config.yaml
n_experts: 64
router_score: "sigmoid"
weight_decay: 0.1
Below are experts of layer 8 (counted from 0) of a mixture-of-experts language model. Rows are named router (the router's row for the expert), up (a neuron's input weights, with its number) and show model dimensions 0-63. Each number is 128 + 24 x the weight over its row's rms, rounded and kept within 0 to 255. Numbers have three digits each.
After each expert's rows: "comes after" lists some tokens at least twice as common just before its tokens as in all text; "mostly gets" lists some tokens that are sent to it at least half of the time. This comes from a sample of Wikipedia text that the model never trained on. Tokens count by the router's weight.

# expert 0
router:137170107123138110140115136140137170116124125126113145104149133137124127155125148120242161141120106121098116148148147148164146151111149139101123119114149105112119140137111145158114118110140133
up0:142125146129102138122131103092114124140119149161169090125098100144096105120111114118124130127134112125141089136139156093065138141161109107108140159133107143140120118126115125124102132181127132
up1:137132147111128131138100132165103071113129128123109106136148141082140140147141102137126126109180144135136174140164128146137145150105125138116160125132126139122145075123121098140145109124089131
up2:100143151121118125173098086153132112122130156150148141171155133143102100092154123138139113135089105168128174125142118122132128086125095135120127101129113123120134100131126109085143083125091109
up3:163146153114092122138170174126075139145152148174182146142124076166113104128135110159110134129111146150137107117127152110105125109103086135098125150111120094087162076121121127138128066152149124
up4:086109155110068133169115119129131150160108124127142144156125101107115144109094150141125080077099117137115128102118136080167120086115127123110104107127159130083113119119129100124103130132104176
up5:183121152144105147148103112136111120117163133159132148131105133168081144049145127164137128075091149151127106128131157070145107112141122125113118145109147109100132130133138147129137116128090155
up6:087133137099148120124112155130127149174149132154133130105159134094086062135133146162116157141128130136132130111119141133114164157183114127117107096158140169091130128120116142111136106116140162
up7:117131132120089118156156150172129104179128105139186128193088137122097139128138128121125082087163143130116120140126113105163117165120117086087138135106113117115119155099111126108149093164139123
up8:101142139128162128098121112124157112151118104168150149163136112146122137130098156151134115096130166123097129154120146128128144142143112130138117137175119119135108131137123108106182071165131130
up9:108143131126111151117121107138115107138161116140117131114162155184093114137149141124112135103154169127166159146131123141125152127159159152128158127172143137157111115088124131130106102102105157
up10:084137137168105119143115092174115115112130125095110122151126118188112069110106131134131140127114149143114167119111110123160143051151116157134143110134108133126128131135133098118193067112083112
up11:136144118143155130161146154149109118120132108145142135136160119145089117094129162183148139162103162191129135102146161117121114140116136134146125141129102151147195082184116121118128081158102133
up12:140093144118120076123169112178150122152142127142115159137121104147136102128127123140091154137106140133110127162099134118138108159153108145141151158154124114111155126098105084139148097178151171
up13:108117143130126148215107114166165100110149136140133135146158107139089092103140144113136132135090138183114119109099113149145145104126128128143158088135126101137134116143132122125126073147092128
comes after: "0", ")", "4", "3", "%", "5"
mostly gets: "---|---|---|---|", " |", "Political", "|---|---|---|", " political", ";"

# expert 10
router:138118147151150149080117116127125154184108126141098141133141141113136123142169160105102132137142125117151101139090126120145102156132120151069094146077168126134134127110159115144109119127157087
up0:107184138090176146158185146136154165128126126130171113148096128120120142120148121118098119103162135125110074130137123165133097113103079091123150163114147117106108123136092133128112119127148130
up1:161118135100113144103175120145120103159107084176131145188135138104126118129134125139056142131167146152108127148087130129079111140143158090103100151145114113132125089143142117128135139094146166
up2:113084141144123149106130114109146125138156133131140099141116126121104146135164123120086140144208124166125159125083150112123114146114130072095135156121132104161119113125115102147091111133108179
up3:118092156145124130124125075166125151168069151130134168183141164095109162127155101105134120110172164128159129165158147132160109124145141156136167123087128134087110121120107160104139106149130136
up4:123140134162169162118149126096137108078147107118119131100103132123134142095151109123060138085177146130104156161130098119112152100170106115124124127127103139110112167136150134137095116121111119
up5:093146121136129155138137131139097149124140089158154101153157091176132181129151126139086082146103115220136137134125137077104105108109139117123125126119090118118168136159148109106135129175140140
up6:103132152101135157101136097186149087125152150120127157174123173149132121120175189113098139081193168109153150118108126138127131114101099146137161116129129150101108099137150108142097094145151097
up7:134094147155150136117133133131131103133135131135120105135201133062118122138123134137080153117169130182137132179141085129102160132137115164092151122157146140135130097098149066118127130109114140
up8:114132157126137143126137092139125138133174118134153105174134132144128111111097135159141120131093152116178144160106149103130177134095108079113106079135135094124150074123096107087100112142127147
up9:155095126117088129137122146143120108137136153131155128127118092159151112149121132135104127173119118153130103142149130132116099134185144093150162139150123070121136097077150074114113149131141150
up10:111146138132141116098095111099137126115148110147169113124139058147097134084170148126107123115134128162133127144146125129151143131116122070133092110136122145148132083142153111127128126161156114
up11:114139130134075151162166132126078131105158121111114103127154136159131135152123149161156094075138137158122083127106106146140166140061106112124138121135111145131153101122155120125137082199116170
up12:143148144147108141115137160141087093149129100123094149139128088142099096129179107135144095087135149156111088116153114129138123102104150174105122135137143151142133082087137097122108088124159087
up13:172089138130125165110126163115127119131139055129102132127103110117112175109118131129081159126157148097130149081111127117144124094100113100093129119115125154138131117141112135138183107129129148
comes after: " |", "|", ":", ";", ",", "-"
mostly gets: " Phyl", " Clade", " ", "rthropoda", " Domain", " Animali"

# expert 52
router:121163122140113089133106107108141140081100128117143158071092160136083153132164147145160135121143107132141138150110085123136111160128123104129099144133130104162137132121107134133119123115107116
up0:110134127083088122158138098086114113128107129144134143138144107145090132118173132119123138086102133142093120073118142131106121142125144120179079136133152123132144136135115126157126156156131121
up1:149121124124121125140135115150133116150131128112166127135130085202099097124144104151124156101109144179185119162124072130118145156126130147129104158126120166113125132113182134106121105112161129
up2:108148127158127146089146125096076108103141083143186080152162130108121143123133142149119165106097131131129152128126139106161132131172151093158115121135083125105127119158137118092091143138100107
up3:131081135139123166147107156150139110156132127087107102107115107147099150118156126130127117116078140125144087119083136110141122128092108100143153141102163141134139119143130140096152125168102177
up4:117142130130130116136107127121135119149137093141121146101099120197159102126129128131122132126128126199154114134128127115115147149150100126175156105173122141124156125126116113118116119116164107
up5:150138152134087145136120149114119115146183115158137130135120145159086121115135104157115163081142130136156155126116114076114148140127100104085113119115135139143135135086106104164142097120087135
up6:146076134086125121151117172103109125104147102124137111146104114147156121126134113113120151136148157085139127091109169131167122133088106144133166131133133108124152169156153112082110134121092141
up7:127091139109128139095128087107125117156075139130136091107171120127082117127156129125111171113157127192104123120101128166121108102131157169091127153176135163062140119128146160134165116128158141
up8:104105152105140151153129124121141145183091145149165103144156128131141133138099144149126070134110166150105120132113074151110070136140136139137099107119110136132174123128115098094103126110114128
up9:083120136136142128145179075111146111149109114169192100125117114126080158143112141136096106152138172115116190157043109129148094131167170129152143127141110180135120097125131120118147144114134156
up10:117119122150094139168136102142145117133134108130120099118129147154122122097124146130135143098134119163166132155150121130111119139054106156078137151139133118120177137167140123092159086098120138
up11:128086127082123160127128135133141127137127159132131141127105137102129159085126098107133131129135131151111183103056110063174163144133120156138131096113151135139150081121136119108145103122138158
up12:092161139070141161089151119125126135133117125138128132126106146078141111179121116114113050114160130100109127113103124150180103120138116142192115085162155148151134131130091142137161127143135130
up13:131135149134108132126137090106153101157094102122157133107085096118076118131149148174124152139137139148116141155081046135137148115115120112139117148130136145133117108138139110139164102124110134
comes after: " the", " a", "-", " The", " his", "ing"
mostly gets: " place", " County", " line", " city", " area", " club"

# expert 32
router:136143100102142127114136117106142184097117146150097141123091130118140126130097160101164112161131066102094134145155152160117140123121125125153110103123125132143110169103150144160103131127151129
up1:108112121129075143135167126110123092135137139139167117147123162151139175114118137160162113115081155138126074169126171104108121114113085125149142109146074122136146095150123119105155132114138133
up2:082133138161138146118138133133113109128138107105104160116104161110075098133103138105117105139167144127097105107124127090144134074109118123141143129144122160117132131094094125142143091153097086
up3:125145133166118170072140116139118116155076129127128147107108105137139166139159074106133109164086104134120141136144100145133097137169112081140154121110130092101118109154114117099103143153161135
up4:112148135130174135161155100134103133089142119101118157143141100162137140114138146138099179129125143114161116131131122114167101084148132083143132154164128164110139125109139145115132106115100112
up5:094113131122156118136128120149139122117110099129084148157107168167103143100086090111098111119129177160162140151132157118143163161155175145153086103104139088095127098140081118139152126117141127
up6:120157144150096109116188162143084132110144134179129119133087149104141150117130122110064130115096169143136151115137124127127132138130071122143110130145121144153134147173195102118106071193101094
up7:144163135100124136144121102143125108106140128133072165124133117160130118117108104172123133145091119126120116131113147097141138094164133155137117141141080165107129130130176125119135141168142143
up8:116147138117113091176153126104114127128107115159170109139081121174134086093101089162119149133136172196129102149151153104110112126139115133157142153142107124119132154105152097123112104178152113
up9:107124145171092100130154120151130125118126158141117113145109124049135130136132122135083069116137134110108136160144157106089132095153121147183137158116122162093110113158162125144121080138146144
up10:084116130175096137134128157142110100132090117116127182139138148160141127098169148130096155146140130119099120085146136121114100140185154090143141104112119128127153113144145114142120156125132164
up11:128129139155121114114168155127140127103178128164115126103121133134096152108132165141126083105156147148129147109127135120099144113114105106141153109099147135131137138115110137114131079147090142
up12:099118122111119129141141119129102134121160138140185053106114104110145139137166159141080148157107134128123129149124130070150093115116107111154139124187135120133129130107106081138132114142120092
up13:098133141102146148076176101126145097099144135133106065113124120134117123141163143137131164121123129103114139157145105107102102084112098145115151110151109117109186121102130102128144110167144123
up14:107120134135162159150164156131150145107148102128156163156076118133099107132111115099025107154175154120132121143115087116151112109106098110130135121136110149127123114107137126136139101141148123
comes after: "0", "9", "1", "8", "2", "7"
mostly gets: " million", " century", " billion", " pandemic", "century", " critic"

# expert 17
router:113129110106103155159093124151142108064128133095121112107140110133109142147098124110142112120148103131123091084128125120114102160133171137111091112121175134076125140108117146158104146119122148
up0:119111154127153168138115104145155128107088099131172128116103118157069120102115083137137135135149120123140157114152146124112080111107135111115150097130109126150106087147129151122150114125153147
up1:128086134100135201151118128118106151126111150099179109102109153174120126156067098135122124087145140123102142136128152065141099085115131092134145121134156135149148110140113110121135124134068087
up2:110151149118110099144106083133161129097177106157131104158104120155134129122094077150124114120119143172148104122211138079095142141115088108095126140124134134153159143173143089107106110138081099
up3:090100146133141183093160136155141106114156104130157160121159113106132129148126151126125106123134143152175158169160117129126132172113134094119124134150130155103133148096143107098110099087116113
up4:144123130148159136137171134145159134130128113123115092156125078127108131102139089112133153132128145147144186156174091123152088110090116145142174137155150130149119092104141120119114109123126177
up5:115127156158060181140094146141153130102143152133160155151151109131122179081107140127115127128150146126179098092130155174122136143124098089178128154158139125121123106116121120123143096146173108
up6:126129134175110177181127137133108099117085121125122142136118148093132131099107138130121119152148137128103112078125166064104139073144132109119166140153129129110207120112111152143116142123133132
up7:132125137148087167098129145106157148080143156139147118141142110111162141147153154142137138103121130109114138113129121109150079110141149140104084145142114136103113087148163134098116064157100143
up8:160154130141102169131150139130141134141065165190112100145137163108108116143145133109096104130142170118112164133139142134098133108125151136132112075114105156098129125119112119114097139130118101
up9:151176146152113152164145163133097132103129174129122099132127114086122180074124114139099117149173143163159123167124122092124100112094135134207125131103141123095146154118150095127146126122126132
up10:121132156135090143088136154149166087060153140154158121157106145153186146128139127130112152100188144141143115134134148149154162130130146090146144125145118103106107158122102128115149111123103106
up11:115085146109093133119155177136158098110126138084174126138120094125067158132130145139130128194175122109091145125128091102154075133136137145126116106168119158121111068158141132132103115107140200
up12:074105150175102109185102158136086061122131069168134133108129106134118150095151121116127102138126154146139101157158121096102115146154116142127127118128117143096142118109116093150119137094181150
up13:136155143168111180118126111145117088140095122148135128156156116123075148119130107092132132141152127154144152105134116119141096141148153140172119073118124136087138119123164113135096127167146156
comes after: " ", "-", " (", " \"", " re", " de"
mostly gets: " pre", "Ro", "pro", "Lo", "Ho", "Mo"

# expert 44
router:146153119129135120129111131074151169136121141120097145113111147091137118147073128089146114157131083097084110130124122146096156158088141144126094153098144117154123155147130140157082163124133126
up0:133121121139097159151180115115167114163110097133104162113142118156141131091107096151135173146068163136107120124151118105085112109105101122146121084154095133086108123136125093125146095149127125
up1:060113161121127130141140108173118148177133145121131132106116102124130168137102068132112136152133146172109139150122149153090114089161146105123114150143111145102108149119097103145157103110081095
up2:132124150169140134135136136119095103101156161136173125149107141098114111146120155119060071143154134129124109145163094141092127099100092101164131153133086142142112126168170143109095062152148129
up3:127111135141110196126112118187136103191162127107134178134144150153134099085089122151137113118155138120137154117088109161120107091120122095110111091118159156159143117162136123088096121138133138
up4:120153142127173113134133149127097148135143108111162138160099115108103143108097115112079086140152143156120141085106119154113137124129134060141111178126138182122130146108133093130093111144157161
up5:116123176125121156145142121141082093119163101152162114163135101177105112107133109141104112121124164150180123121095149102151116124151106117123143129136108154144122091114135120067158093136085142
up6:151161158136069128142107125141098125137126111154126176126117127122122077131151109157112168111151117157124091158114115133113106134094084123109155169124147152100146135147129101118105125146170102
up7:094131120155081106161153181123131134110157129130132131136114128112151149112127106121121153122128115152125131155150122110139113083118122138217131135132123129141142116117098084141144105141114088
up8:110130166101095163123125086129137118131099129154120103132154127150125151093099113124073119094153124184120145151182138129110147141129159121108118128185133106143149114150122143107137098107150106
up9:145151158141143141143122109124146125165130094171137128185087143090123095098136077130077094104154153149129149164128133134139141105114144164139124162114101102136145123118162118143117137119128058
up10:088109158095117142137177096130113116089118137163136091109154105127154148154158138152101211101104136128126133123138163136108103119117116123113159132153096104102109134129092085117178073149126117
up11:126120160090089139108152116135152064135129151140148154194144167113125163161131145129088123107140126125126145121117100131122145147128144147134110114190106101162140127128145101145113123121128150
up12:122147138172131111112136165121128141173114120184145117145132126143065113133142117129129139081118136165143116148119135111098141123144115147114118124131129154118219127095129095110145117162141106
up13:109134158154123118109179172102102106134131142095102140103104170132157120146093118127099146127128121120136120154131182116110119116122118136130143151128106157123149108155157142126122117100107159
comes after: "0", "1", "9", "2", "8", "7"
mostly gets: " century", "if", " ago", " Collins", " strength"

# expert 15
router:156121082115112101113098122153159132170132136102096118124116160089138156158136125092156133145101095112165090125161109133145117123107154169135151128088165130136120150107127158145097193149145146
up0:154084128168099166147198113124131153121143069130140107124107146091143092116134121108098115111141158143180104143140115149114136095133101160139156129137132134133105130151146120144173143143147127
up1:131113146134092136097132121185123095148178147114128099114092129118126117089125138110090127117145136138140129145121113136112095104138157143139190124125147133157116077167130127124110144112133159
up2:162129129105101100145173145125141125139108113118152110147079132160133137104110168135140181124143153114152154120110123157109149145085124108077156127143111150160138134083114096120161127139101117
up3:098143149132104123130180115127103146148138098143134105128118150119104130108140137143124107098139133116157092115158136160094156127126138105143202108158112111069147099106147122135107115156084120
up4:071127136133081130119131140190138104125117152116150087163109153096131104136109131125100109061105152108153158114152145142131118103132142139104131093128129144102113116152098134133116111127126129
up5:091135132171111125123096062197146124139165139137170125125144105120105111131142118146105104124106129120146122153162116101182141087149107134160132124140136150109142133101136129128104112128132131
up6:128120120141136157143128119163131131170137166127114062126120143096118122142129108155068126164119117142141107106119120095191098115118137136087116132119150122109107116157174143093098122147177154
up7:155123122141149117144133121126149125178111088135124102170101133100109098125150121118089083122148160115160122109131166148129135151121114092164158158104127149117124141130154135116128141117131130
up8:120083137165104113153146152101140106099162166139145155129083138124136105115123152141135136107106145130124118083134088162097114140130139086145164091113121149125140108144142120131166117139159103
up9:072096124135126117136134181149126075150128127105145116132083136121126097092090073124095115137145132113140110079096133141183116130147112138148161163112135165109091102151135140080126129140115134
up10:156142140115082121106102126149114142175111099166161144121127124144137130111112122127107125121117130167141081181115101113151145139135147126131111102118121117159132127122167108093157123154133103
up11:132126140140125158123132142120119116134132122115144107140099134124082087087125102145102063097146124140124102081127130151154133126152116129141150141106119152098112115112149130111109106134125150
up12:102166138157147161123126138151100089128148152146182106113150136102127124113127134179124134131089130131122141174132117121111116117132112089080139128106095097141189086143157127124110129126115148
up13:126133134142138152154124110182108143123097134148113104129116137137137083137119137138080105121103159145147110129114106088146132090141140129144113138123124109149116149138151105110137141155139112
comes after: "\n", "==", "|", "===", " =", " \""
mostly gets: " Phyl", "†", "===", "Mo", "==", "Distribution"

# expert 11
router:136108120103149109117106089112127126089104149135112078124117103170158152130123129088091124175104130124096128103157137161112143150105154158083110124105181137156116115110090128138132134093120137
up0:122088125146114116143136116133129057142143100141110117141170084134084101140085116159130152082136118178137123108081108134163138165128089122107115129143116151166142092145115127155110126108195146
up1:079152141095131143158122099133125040151138129165130090135096087146128115149128119147121087076125122150146120145152105116139118166110136140187113136190144150168176132136132138139115097122133104
up2:130165130124112126129119194176154134128158130117159147145060196101150106127134151150142121152149108115136100121119151120140129148089139147108124143110113161119142094132117120131085090130101128
up3:107107138160106132120101116121104132145129113114112149149093144131112149090134106151158152108122123155125110147113131130123181162157141135129130097107110148116134174156136121089166153159085119
up4:152121140135112122165113134102135117139141101108149097140179112117102142133086101137116167137162169138107129091119154136151146125142135107112126128100125100110104099144140123145130118126096202
up5:112102136124149149121119166126158104146163122122165102154145133144141110079083131136113127130148129100128144095113182140151130116100153141124101117107140151142123106135077094135113101135105137
up6:126153145158139088148177156142104112130107130134155180107077165104128132114149106132162109137115142132149095134115141131144115128135132138101148150109125139103091081105154086136134144162112133
up7:164127156132127143132122167155159128123141115147124155127053175156126090107103125130118097145137152129112079154124133111114126184127158139100141138093142114107124095132130143116091111106141160
up8:118128143116168170146129117129113109104101114128161101097105134125089111140141113114138169131170135182128188086160153133174139149143125092092150112132112121162097130118146117139120105127108117
up9:104111125114075124148130164165142167131101126149163123129091090088137096128117129166116098098131111148137117132086160150157122142120136170131116188099110173142141078164137116092120135118146137
up10:088131157126139149168162126124123130127157178118143130123098113131153181144092076141153110141113140112133122183125151143133099113092155120125112149098087118133143091095065091129139110115151165
up11:124081148148138122094134103122112102115114130146163141141169144152099145115135145139136109095185111123147139120136146147127102123143092104181100115158122123101124098171138138136138132177168188
up12:155172152123147131161141124106109123138132112155162133138113111106126132106132152138138103133109128175118091141157136103115109116159136111131132151121124119110181113120073124123143139119154110
up13:137106131121131153117142166137110125138115135143113125126119106162081119096090115149113123138094127156110082143105150131130168129140125120078117114162125077140147072098115145106113151117121149
comes after: " ", "1", "2", "0", " (", "9"
mostly gets: " late", "known", "1", " among", " Among", "Un"

# expert 41
router:133145119121152138096094123127163138104131167098131134086203129099117135125150113137124136162136106126106113121201135139110145158112153127139165148115152149181134130108076175152117140093118141
up1:114149118166129133147150107121124090138118128100177104147078110087097151140101110137109159127139122144127150115149185116126122155134114133165156146118105175154107130162119117127092112130080165
up2:102115135134109191172129167118146134131153144135105085130119099114128130108122150114092131126113165146119119132144104115104171169080124126170127107169141165152173110121093119102151127130111120
up3:102114142103077165114127143141125105127104092164147143145126116097078163146143087106109173084138132158141183106135132164113116147096159136133124129144126139054131125146126135100141102123146072
up4:116131127127182120119127105123127116120123071132188149147133126108079161152130162131094161118129173130139115149166144066123115113130145129117137077128139140152071110108157125134099076119154135
up5:089072138142128153173149117159122102162143130134132086141169107132134105131179100118144124117171143142106126152109080110139118121136092117136136137150146178122132149112139136090080131098133097
up6:125127146155084164146099186136141110137157122126154135124146088154110132144121077180117150134089148156135071139149112143109130144086108150120161072165144131130111085176126127118121116118137113
up7:108136135099135138124104126119176082105103156098131158146119165112134106146125097148093110133148131114111104144132145110126126180161142124115155105137114132148200133137160154128104114124104157
up8:088135135087155154124112144119101134102152072158124089139121065123139106131112096156099162107190152151125161116127115125123129118085133151129125124099138097111189110128137136112172116128144104
up9:107141123134091169111169116143136129172134131119137122116150115132087124134173139128124158126141165131102174095155178123120145108117117084167172111158120128156148127125099138119164099104107108
up10:180135139144105096176098148107108083126108118129137169137156120153118164111118133137120168124091177169119115136136121132117150168099119165120136097136100167130167132102128136159110111128119137
up11:134132134122075109110106116155143120120162132124128139124086123120138123149116126155096112078129146189141132144125159146134055148123139144113097156126089132158145090175144125108110122123142127
up12:126124127095148118125116109136118131134120118106139117165152100137070063135135133153101147134172145140137151098134128086159145142127123075115156179122116155134199118133153148138101091135093156
up13:104116133115122118134147108155113114142159111097108122100139106123140074092104120121119136119135172140147096088115102135141107078132129146136107137141137180116138104162185160104141100152087138
up14:130153122143120117135144131130144164127101152102193168137096105155122135091154110130088121159146154116117134134135139129106090137139140110149121145114094159156118108112108118102098125124158160
comes after: " ", "1", "2", "3", "–", "4"
mostly gets: " nine", " seven", "teen", " six", "roll", "ck"

# expert 2
router:153120101140101136152130121135129164166078197110100103131117163149123124145115118109156171089074090095123101125157148144096173145071118108096093103126153094121130136161109138137112128152122123
up0:094133125120142126156071078141142080166095137131143073123118089134125148133111092100143144120114157156164107134115147124124129122111113147115140107166104173170137108121169140102160138153108153
up1:117126144080124161127115130084111112141124153108165106167097141130142123094121128128135138117111126120186166121130113119143127086094131140140140148129107099160114115158149117111117111179149144
up2:100121138130110168149140150095091133146116151138087115146116148109149159153096128144129129069140134134181097174144159114135109123137136128125146102123134121111144140151085089077154111126136087
up3:108085146137112145153158102126137133168105164126103142112125127160154109084178120157143152098090115113171156084132147128134106166087089080118158145150114094193128128122114130111158082129123090
up4:121132142146106145142108142183089108161124119137123164136153136141127131071129161133126144142122137121167084074120123123156148123131142118116131111173084111151178112132152082097105136102095156
up5:065106147117144124153115118133134102153116118183130093117087148134111170101103133155114116105129138121136148123107158122144172097127123157129143143118134102132144123136116121133162144113163139
up6:153154132141124107141151168119142091188158102112165155136089142139152104135088128123128099092123106148142120157134115106141124115176065145097126116137163139116169076107133146127159133130123145
up7:140115130181096165122134123129110117178127119170110115111133168157121154131100109141120139095111120109157135099140129137178146106118132103153123120142095162142114076153143113097140121107104157
up8:101149140117149101154110137170085130084140112116119102116112136147155129125110133143117103125135125128162116124176167111137108113127146121116136145115091177144096112146139115130136103122124125
up9:144095136109092138134131108149128120106100125136120152153127113147106165142114111124134124088127129116124172130153159125097155173124122111089192131155096148120126125086104111127190105116152102
up10:088123134162107148170122125146121124166139151126118099132109151123136115121144104131117149113124113121128121145146157076131124134116116101147133143105130129114128112094085096088145113121100146
up11:128140134145124124135145128122132143162107121149132150125113173103109149113150152172118165155109153144119143134029109128096126117137094127110110089155079164129103110116155103114133127161127151
up12:147106126139082151141146162113082141134115165102149129151128177152104171063131115120114166126116115122143158157105158119115113125087099120112123091120135110104139077125118132098153116150149154
up13:107055139164121155168124118144136125171122136099124164126132128181158129087168134108130148085122125127171125137088115116145103108133086139141148104103118162170097126163113091139155074156134127
comes after: " a", "'", " the", " to", " (", "ly"
mostly gets: " largest", " larger", " highest", " own", " younger", " large"

# expert 29
router:128152099135139071139115128127172114136101126137102130119130107138128155131118127105097154147129104133136126143104146150100143130118116114138148127148131135137124110150123167127104140137122131
up0:140107136134082130133177151118141119144210135157130102174088149123173108109163139114141133157133121100110090174144104083095110136109080176132117137137137103132130140092124115106120132109137116
up1:077136133127145133172080132119146126142119086132172098114103110147145118126113161131085162114147167139146125145141191125150143119163097096120124154152103114126107128156069149098090133120140169
up2:153109126140171126171151127147158125123115093164108108159060155173121134130094161119087112086192133137175137161104156151140130163139131102131177110132116158162124126137125140153097126152104126
up3:110159126128118149112129168174127178134110092130134142125145097106115086124122120153079107137108119144111151122124111125177131092109103161158143138119102133121144118195170097129119131130138125
up4:135107135145133148113095148114127117179146105134124149120146064146097135137124117116117163122113157133087154100098116152156101134110155119134109078131108183132126135144095158133135139136099152
up5:117123137114104096094166093135151092194130130136128092137149116170112097108149070125080160131108149150141113144107115116113133101069108148088150136191136135144144134150144128131108090133106148
up6:141127131107145166133139085153156141114129158153124079123148169142107096091172103140062123108097140134135179126101111153146076101113124124108124158139137116118123145123137135097170128127104114
up7:058133133118154126119125123133122138125130104144174129121114109091119148182107133135088115126191161120105146137114114143184084089121122091143135086113130154108164135182102129108122101152132103
up8:146148129146165150111137164109096110148131081120097108102180110103148134099106105200129126103083098135112113168141135078107133122108100086116141131108150130108154133141136043116112135114155140
up9:128124126118066131125124145141117163164135105133156118176090124132153088135151112141094145140090106121160109118109129140126105145131138152151148136159139158109143117165142101086111131167141087
up10:130112135149094140148163140107128126155166159122117083169106106093133092124130132169102164128124154107097121120110146130096114138131098127170179140143113144113122094130131088116104111123108203
up11:118118123148150141109152112140120108125144137138128142131113111172081110106143130146072108093159107112094091109100170137147155136107164081104155159110093101110103127179166138109096147133150132
up12:123128124165087136107108148129104121129142088152192162182128092143083085115130088143110129149118110110155098164142097117165125087116099131131122156158143145102132101140162105137096132097148119
up13:113126139145120129111145120120120118132113082105153161125106106096124074134119121132064177148132111101129108118133164141144163108175110122144167085125121127125145088145169110158083132163125160
comes after: " the", " a", " in", " and", " of", " to"
mostly gets: " re", " un", " de", " dis", " di", " con"

# expert 55
router:142175136149132119103092143079154149109163133122147188099153173131148163144148143125164168175125122130080106144156137141100133162089135136111166128108145134158143139135119150146143150111128142
up1:154153141158110150138147107133084116182114109154126142144160150115142151125166140153097139146131158135121179125137115126114110157115142119112142149118112132132179104154118125134148152125090087
up2:150145156138135124109179129152084120160126134163153151153145089142117141066175135119121157129129154164123122087171101109142151125112112126132155144139115107112108114120135142103173129093156126
up3:111093149099159175144140140138108146185138099153128151131138137120110124135105134157078106136129149116144129150107097110141143091111121070098111140140129137130141127101083082145141130146176153
up4:150137149120102123118127116134101144147114122154184144155114115074148148146133144136110104107160102152146126150131160134148132123116088148155117161139124114118147104146131096117140110178114085
up5:126132144178117120120157165124125122118198121147138133125137101116092118126117119116099115132149134101138092157116160129130108075087068148145148117117145186115148125098108118128175119156156093
up6:137140113153127179114126160111105120201121120121147142138129103126124123132132145114076126122163161111142131130141108136117136139126134140152182094145108139092131114108122129141114128127173171
up7:135082143119101187112135127132131156126116061136144144125078098133073145101118078128078145123112127123123157089130176120129100132116162130116147125122133175143127119127124139116123140119129132
up8:092121149085095134160102151186136145130128140132138108160126125132149161141164100131071139124181145135123152100138153144111094102099114149131187125099134121146122104144142131083138058140158106
up9:112119120145132175164139144158130136122162072092143120140067152142111157101171134124119195143176166132129177076117115169169116147121127100145184150140124162160110134136144135106087112126122125
up10:136136138143078111121131148169118136125182170140121107119146148159157119132143139128104110148119127189127132165098099120133130105130090165129139104113124121165163106136157118089154123198097102
up11:117149149157167120129132111120148141109117115133168153147139150098124106084137131110076155135124177105108134173141123122120138102092114105161139149092119145154091147131120123131128102140135085
up12:102171163101099147135105108147134104126103115148158092126142122140136105170158129152100124138092169133108110148158124071123141151125137139091174129164153102171128121098133132130153086145148111
up13:130105148118121132131110115123118127124146067142139082148119139157123074105120113214108164102140157136138152120128090085124145148129127137106127107149128180129141125140132143108132096141130129
up14:130117149100149174153145108158065109104137083109134118145130090175103150115145109173116129111139126139124148144132152100129130133138123061119138141125134118112138092100144095157136090151130129
comes after: " ", "1", "2", "3", "4", "5"
mostly gets: " Spouse", " Starring", "Current", "3", " Weight", "Notable"